config.yaml
num_hidden_layers: 16
hidden_size: 448
n_experts: 40
experts_per_token: 4
d_expert: 64
d_shared_expert: 0
hidden_act: "swiglu"
moe_layers: [1, 2, 3, 4, 5, 6, 7, 8, 9, 10, 11, 12, 13, 14, 15]
router_score: "softmax"
normalize_top_k: true
routed_scale: 2.0
balance_loss: 0.00699
balance_bias: false
router_noise: 0.1
router_cosine_scale: 10.0
n_groups: 4
groups_per_token: 1
init_std_router: 0.0306
lr_router: 0.000403
vocab_size: 8192
norm: "rmsnorm"
norm_eps: 1e-05
tie_word_embeddings: false
optimizer: "adamw"
learning_rate: 0.00116
beta1: 0.9
beta2: 0.98
batch_tokens: 65536
max_seq_len: 1024
train_tokens: 506500000
max_steps: 7729
dataset: "wikipedia_en"
Below are experts of layer 11 (counted from 0) of a mixture-of-experts language model. Rows are named router (the router's row for the expert), down (a neuron's output weights, with its number) and show model dimensions 336-391. Each number is 128 + 32 x the weight over its row's rms, rounded and kept within 0 to 255. Numbers have three digits each.
After each expert's rows: "comes before" lists some tokens at least twice as common just after its tokens as in all text. This comes from a sample of Wikipedia text that the model never trained on. Tokens count by the router's weight.

# expert 27
router:118139162129138168098143070194169083167112105122160147100164174081120161166162103104119103167106086117173159111157117164137115118143101131108148150101161131192139084157
down0:133199101141118135107129038097108092132103123125170153127080071151123142159110100180069093117150139161097158133214103082142129138143147176167154123112129105140138190152
down1:108097111098142186112155146133091088173136164107120075140184159111105000178186148105103120105168145068102117187120100077101125154143129093083085110108141112180128126127
down2:123156166137148179171125061122142123094117142140085152160120100058085092119120128133119109162115120114175146113137098138069089111116119118158103156095145163097126089139
down3:132096056126125123137105084125138102129083166138176116158161077137076055105105181045181139124118106090168115134160077124148104160119108168112138141117075163153126087138
down4:128120143116040114093181134075099187122130126112194124189102127093134146125096155161125118140151155081141152132150137127091148157151137191121201120132168082127172137117
down5:178117133064111137087150116055108142128117174060109094089144097157095186071088118154135136118138093117107185054109136113144087129129084072077131148125155116133133140067
down6:138154121160114100111164140169118108067166098182081123127174134113119123128157062111227175142030105105105128126158175126132093117151065161141169107160089110180120157126
down7:180101108120095066138129085163145120075155113167178122124110114124165092182091145179103147138150082099144152141141128110144125153152142070161146112149107146071118074153
down8:102105160173128157122141154130135113157141147179109118144058136056142091131096123113130110148107114126131160140103093118117151072154161079131124176178114062179153078154
down9:117096175091164126096141117145165043149131125157177099157123093117186075156120152101155129156101147110118157135192075129138169145170103131168148148125056155095144097174
down10:149060058168137146160088105129091119132107183074140179145171145132148105150155191130123148100100167100127132095067083133122151067188146158162099166125137120116120074112
down11:099097094133028100110152148112144129140121133083120187085099222123115129127056150129150098172174098095131166135168150142154142109083109164172127169142175151139114197178
down12:150116130181152129127114113118146148158105076122122141177132168093103071140154092172106140111076125152116168164113164135092159189119107155115109132144163147085083102060
down13:105128134128117168097130111156130167115134148127128209111087096126137168150100131198125148130133191162129112083114072099079125183089135131187156158203080156112145123132
down14:097099131130126107172123152121108131151076093152132138102135199117103126149162164101071167142059167132127112141151191123176092083076098134165154154137078188149159194185
down15:136143093142083157123162141109129153129093093156145158135105120093147114128120110125166125061183045120131180106153104091132145142086135173105095079093068074131152133162
comes before: "=", "\n\n", " The", " In", " He", " It"

# expert 37
router:154143098156184120130124129164107147090134123137171090140120109123186102161129135174065093075100084164090084114151130157133125138118149106161056140070167117123132157122
down0:122138149103129151090164144136136065114053132167153076099114171094138131150117086129149107169191188121085153108142140121082132144133124122125112112128199138138160075120
down1:090121095059136147111119111121092181097117086140122090143112094133177045055142130148107172175177147189114103131143123156096077167113117076119139075105132167127157143142
down2:080132153159188150139162144125208164127089091124122098131163168121135164104109103121155179152099066153135156116091131110174096132131094065123166107144125174152154147144
down3:124075125122129073120050118108131116130077142083154070077081116077072109093116157136121141171073178119094136155151184152188130122072165110117154132135124133125152136096
down4:114122102099166160161121142109069143125152151135070110150089154190131091156098114040098150157104139103060105157177129155094133139054124102196115108139139095182139084123
down5:163099148077137174114128169128126122128090111114135139114120129110101073135089148108138128118147108116104122102059127103184116140153167105123170133129136095145164168117
down6:105112154137111127112126083165157159138174129133139099113105097123156073098126200133111192121130146121156172110153118133133154126200132092119128103104182098137158070114
down7:164160118107095124111165108127149137115159104147213103126113146136100172156142099127143123113137131129131116127147123141175058109099124101081147099159148154143145089124
down8:120129102074091171179106103074141107161115162118162162105136147153166035147135108160143130060118143113165196142077096147133100103089156078128136122136116080109097117077
down9:159163133154123151134050091112177122102182160131136121091109089149141157141131175183106169119099109119193059095151099141126090122140145109117136149140075141113177150133
down10:027094137080124125091103066112138138159147183101102073146091123137133137145145160094105133106144079065163066166132141137097119092144164157149087207125135132176143128116
down11:142132117116064129138213101117122101147137129125123117125133096104086173116136163119076100101102130109113112175119128145097183134049101101112129093157162149177071057086
down12:093056116154114139097170116075125130127102073124125117070149183128181103142149134105116201125121117066146099135070118151093119138129099103099144167106080146174124102105
down13:136141125087098130204090131114092071088106087161132130095118114162108123060103073080129132110138134109104076103148174120139124105149105151073102138132121137157141118180
down14:131125111134148134099089140071136080179142170172055102154134157139129119171129139135136149074188183105093131093106126126090172130205100095127063095124195125198121103131
down15:139132159135091144149140087178157109085166145140144149115088174125167077054132117135116153200105142146125122183145089099125097152160095115171125154153128089111150121153
comes before: " |", ",", " (", " and", "'", " County"

# expert 24
router:116196123126157123123081138211081173105138140127082129092088107153108173054129106153101125098075132176096154100088090071107187045116150175090101137061159133100113129134
down0:114153135128120083128141176099123162137130160102102165177039141156140106185108117148118153148088143115077162151106094151136107141098163128132173147074102149138063141171
down1:085118129161151124147124203155183093089190147148156107135152119159110157138068187070123139091074136079140150124150135122120163104161087168158099157108156123114109065203
down2:158153105102133096181144104104096118058096161118124089054162159169113126067154107142095126131141145106098129144109156079113093128154142192175084145134112141141095137140
down3:136050089186101119118065119144139107066119115129150080137102145141118164115148172160136067086134172081101070170183080115157076144150114127114110172127145095171121128125
down4:145155109126160182124124150136131168093076139090098198179138119122128144117079095123130094139132134082165116133149113127141114165163119102137172157083180120170129120113
down5:179101100133117120142172109144137110142139122098068097169129109199137196148055142110135078141176192139137115161138087108087155091144148163100118166154106139096084143144
down6:114182038084122087129163160141163112179071124103130177097176142135146105154158170179115134054151125097150099134165125106043130124090174047114153114100133089117149174167
down7:133062121099163107058162097203115109170121151191117120107161092103170164087159096098133157067152144138159126103086111121148115150079157123102102158134053183116174136163
down8:117136112122120120135110148101152143099082107164191100144067119150157155144127133181116129151100085135055088076069152132124109108101110118151102163097154121118159131100
down9:139090176181134136202087105180117132168211138096129179155104149146188161104075102094073196152122094117129130122142136138173094118126162104150131166180134147137157125169
down10:110130102102092155066124133194136136190097122152131129129160151134148165102144104062119121133143105090183154071135162129121118145101121108105110134096137109090188150157
down11:141103124182134145042142128063150154085127076140152121099189122147090115102098102154114126088138118112125151113093084155079082246133149133184076112103151111099112139175
down12:165136121172091102109192085113132121155136029138127133086120082126132125138137165107137151123136132163138168054169108099188131117144165118096131151142151119161144119106
down13:133117123134078150150092140142156136118166112159190179105074098124113107163110152116153189137156090081124164130156152124157127157132117077094128109142114103120058146136
down14:105186101132096081163103086134133116153132096069131113130107137151114101155166129121115124167156153109180161111107129124096096119170094140142074156099097142114115131111
down15:116167179124079100199180115106072144137113149131097105157141100104130131162185155125111153146108135110149131131131168116123133130130108134183089086138154127145133123090
comes before: "-", "|", "″", "See", "i", "Personal"

# expert 17
router:178127095151194136060134118158113091097193100143109154099149150136114127122171154143047124120149112150152137087130147126111093109136058173152093103102105104199111107075
down0:152107093113129096136117127106093147060084104135095091129174171131144118090111122183103173158108135129237073176125154101186083127147073183189110106107178108127130160144
down1:157150120171174130130069180116086081148167078129132118113150128131090152160116084085114096131178141100075142114133089159180116156105149190098095147106161135110117125127
down2:168159159088128114144185054098142118140074118086126108112085064138064129104167104094179157105152108152121138153135190125155143112123130129114148137082185116137089147112
down3:140160159145121116133174111111160103093123127080138079113090109131080161112167152123108120153127172134151158120110113059124164158081066145129171134112181081125122130129
down4:112096132204121078088059056177170168071159127117136092117096154181082123171114131117152127181133146178143150147149132106124138134074104105103114135114095137176157155101
down5:157055151162156068113150160144090105131177097186064147136197097048140101135206194131157135115049185165125079167138132179108134131121097097107141062097132134166159151088
down6:116087107108174122104080141124149103158121183158075117120158117135136087153126150085069131114087148121112128064110178166150121163102077120112095108096145125164191098132
down7:135158122144121124181125146104078147178138144161175126167169099114141121076102150185160147066157160108107145098133104125134115120124139085165161119086147070110153112143
down8:095134097117153102164088168186126122165081137090165149169160088124118080114114132149146131092113150067188138173157101135130118101110097173101074185110181087169133098147
down9:157172114168114142092097057067149109141077143152111148124132105147127163124138144134159134128224075106084149173145126155139090088060120153192141104124122124185129167104
down10:137118146124126142117142136113158115113167161086137070144140103107129117141136153081114157132104105128111106126140091162099102141146138113154108137131116148091172064124
down11:156180154196115134116140100118148120094122128093081140158137118116116149100098156175146098071098084118169119148118117128104065167093133142125096124130149179073199161141
down12:128130151173069192095142182153125115141128164126129095104101134151132184148102087055112101144125182136109106111053154128133144146143094144168160145143165127122172123112
down13:090076093118107125113183122096099075132049167146106115116141115118177069166104109116113146118169106115134173083112153100140161149142155094109064122103152128135138152064
down14:108180134143142164136105106110150128117117119153112155094110193091140113156120155166116171126118127109046155142062124163176113121160134091117137157138182103087131121085
down15:058168120138091074101148125154125128082118177118155146135141122106106120093067097093107081119185156129137116111109147149097155111132107087158106198114138133121147106098
comes before: ",", ")", " (", " of", " and", " in"

# expert 6
router:103149128093148140134136148138093115101128072145068086114122174130148114147131159080140158143094150125148115176138143099153031131190128088168079147146110090142157143135
down0:142152168123074125166134141051093144130081110130121104086144146121141116114164119104107138075110075136114156072096089099106130129160166092153049151164125110141075110102
down1:110137151109112158107188120137152148111088057126136181179166165147191121155173121194127078150145114135090155157105160111089161132122129155184135123105152126132092183158
down2:144131105132108122155107127143185111096167023112175075120160111174141116125193122116096096117127100198155147140173130105141072126107148106120143188146108121121165162076
down3:123178077160073143134127132093109116103122137188129048096109142095093151079063123162123091182107130118129092072117095202132107116171088166129097163124067098089138107130
down4:137106181107111114125110120075144105172140078213131110153133205177115200150179108149111132164172108179106153105083133066166162139126159153096136094089081118185119083126
down5:133140163183140099139119089120140092155084118141192126125130120146111079131144130186160158123173191129127129161128120105160133151086170138143115180109068174073134167078
down6:118126117170099144097213119144071135125049165121168080132048172131058074111094130131066137154086123142165139159110122144118074078155095208117140135114127172127192110129
down7:074113092164178117146105140158147166181117109133109140144088129112100110138137166170113081138149134116150124107165171074082136106109115127131184121168107138118088152137
down8:110094138121125114128085116181094089103125127106091134174104116108135167106137120143031124103146157139151186202098116088108105146133131108155108094078130160060145114124
down9:103130149131147148137176077158102155137148119129139155136168110101122138142075103131108124139118120117100144161148142070128121145119092142177155218120157115166099118087
down10:113088156123142109139141156092190095155105113165136184146189104175159143096119065144171191085097115101090111163069148146154060156127113178125146152107114151165145145122
down11:117150196104171128087185147183103134113115061193160127172120128128127157164153158110113170131096129120109127062107096163115143095157083121143143186185084147026094132182
down12:094106108159157169137185176151069135132110140152111086128108121126158126138167109117154128165142126144151123110109144134122164207121044090067137192103141095109073174119
down13:104059109150173135128132133080131132152146133186104132112137135089145084121118086116123066094187152148155013155133142181112152135080113116163171107149107128136124108134
down14:171168099096101130136124093168127102152127074108093089169124131155139102152060132187100064164174130152139180130132101175098128098201127106107196085087159138059125142097
down15:094194074115097125132113137139158171126103090137187139115051126140126140156098109046131083122179140095110128166158134134155148149143108139118174153088147097187194152107
comes before: ",", ".", " (", " and", " in", " is"

# expert 13
router:147101119147146154126144147135092122114089111174112104115101141168109070135090120151199140180091143169113133149146109126142114174131124179116148139094108128108095122147
down0:183143129160124143191098157089111097153118138120129130146177154161101114131129146145125103114102109115153116126106109143168104087132084169112192146087200161123162096150
down1:176085110049141138150096126085141165117120087114136119113127119114146162141081213117122042168132128208152132126095099123137122162135127096064158101131128143106137167121
down2:093162102147080190086150127130069109097183150136145186111091088145168124157131179105143179186163098140124118137116154107096122086117148121191120130108097140119069159156
down3:096154161053073095148103167148120137065127143132089116145158145102128146108084141112127115138180112110136097101138054124137084144129082156129099109073143104112160076113
down4:144112149111149125099144079103095120093119140154131131143119122052175138141065099125182152112049176166130169117147093131138132167135096105144172077122114094088102141111
down5:139141145132124153163177075153116088119101105113120133132169096084150117134114152078129134131097172095178108159064175143132128155100170138119147127090127102093161189127
down6:124148164098154107159128069110116139140092145149140109128133157097121113156155102174075065145141141074118153145132135110154062171144110156193156080075081120146143114194
down7:170146094102170168111117059098146137115119171155136066175123169096130106138125123057167174128094134135098165083161166111079105135177074085061178181142156154089140154197
down8:157149151051138119119107111129071141130159144126186094168118138127117151155131103154190190132104096145095104130129102126147092108152158141119093109169048160092128145159
down9:072078059181154114161123121140113098119139138133120157041085124169098080114137159138117199119164157183119113115115083183121136111163128134142179090163078138129150139137
down10:127092151104111134173125132125079144160120156157165123098130195130106104160122173066075149075116054172110052155127094136094124185156090153091152131137143212113152129121
down11:114162179130163128141165145102088140125134121106182031087150112179066086052108073160109069170128116069160113111157132177127143129082120092177119127115074133084154145144
down12:099132082158090127151197106119113125089104116153111121114054157121156136080138136080061141114139134162172149167136136130114137081183112170112118136134121192094108146161
down13:111176046159147112108093182072178131119164112074067176111132152152187151160126120129098091114119170121141166176100156085123127113122089127087099090131050135133150130112
down14:156124111118148127152112077114145147083100110124092080118166104122128104153127131195134058142077107194150144153170149126100134108056121151102134132166057177132171151085
down15:159107127130143104191169138127090096120108101090175133157185160137116121137121150092110147151051118098112101181174114135103149147105097099128126107127094163135118165214
comes before: "-", " the", "|", " a", " his", " her"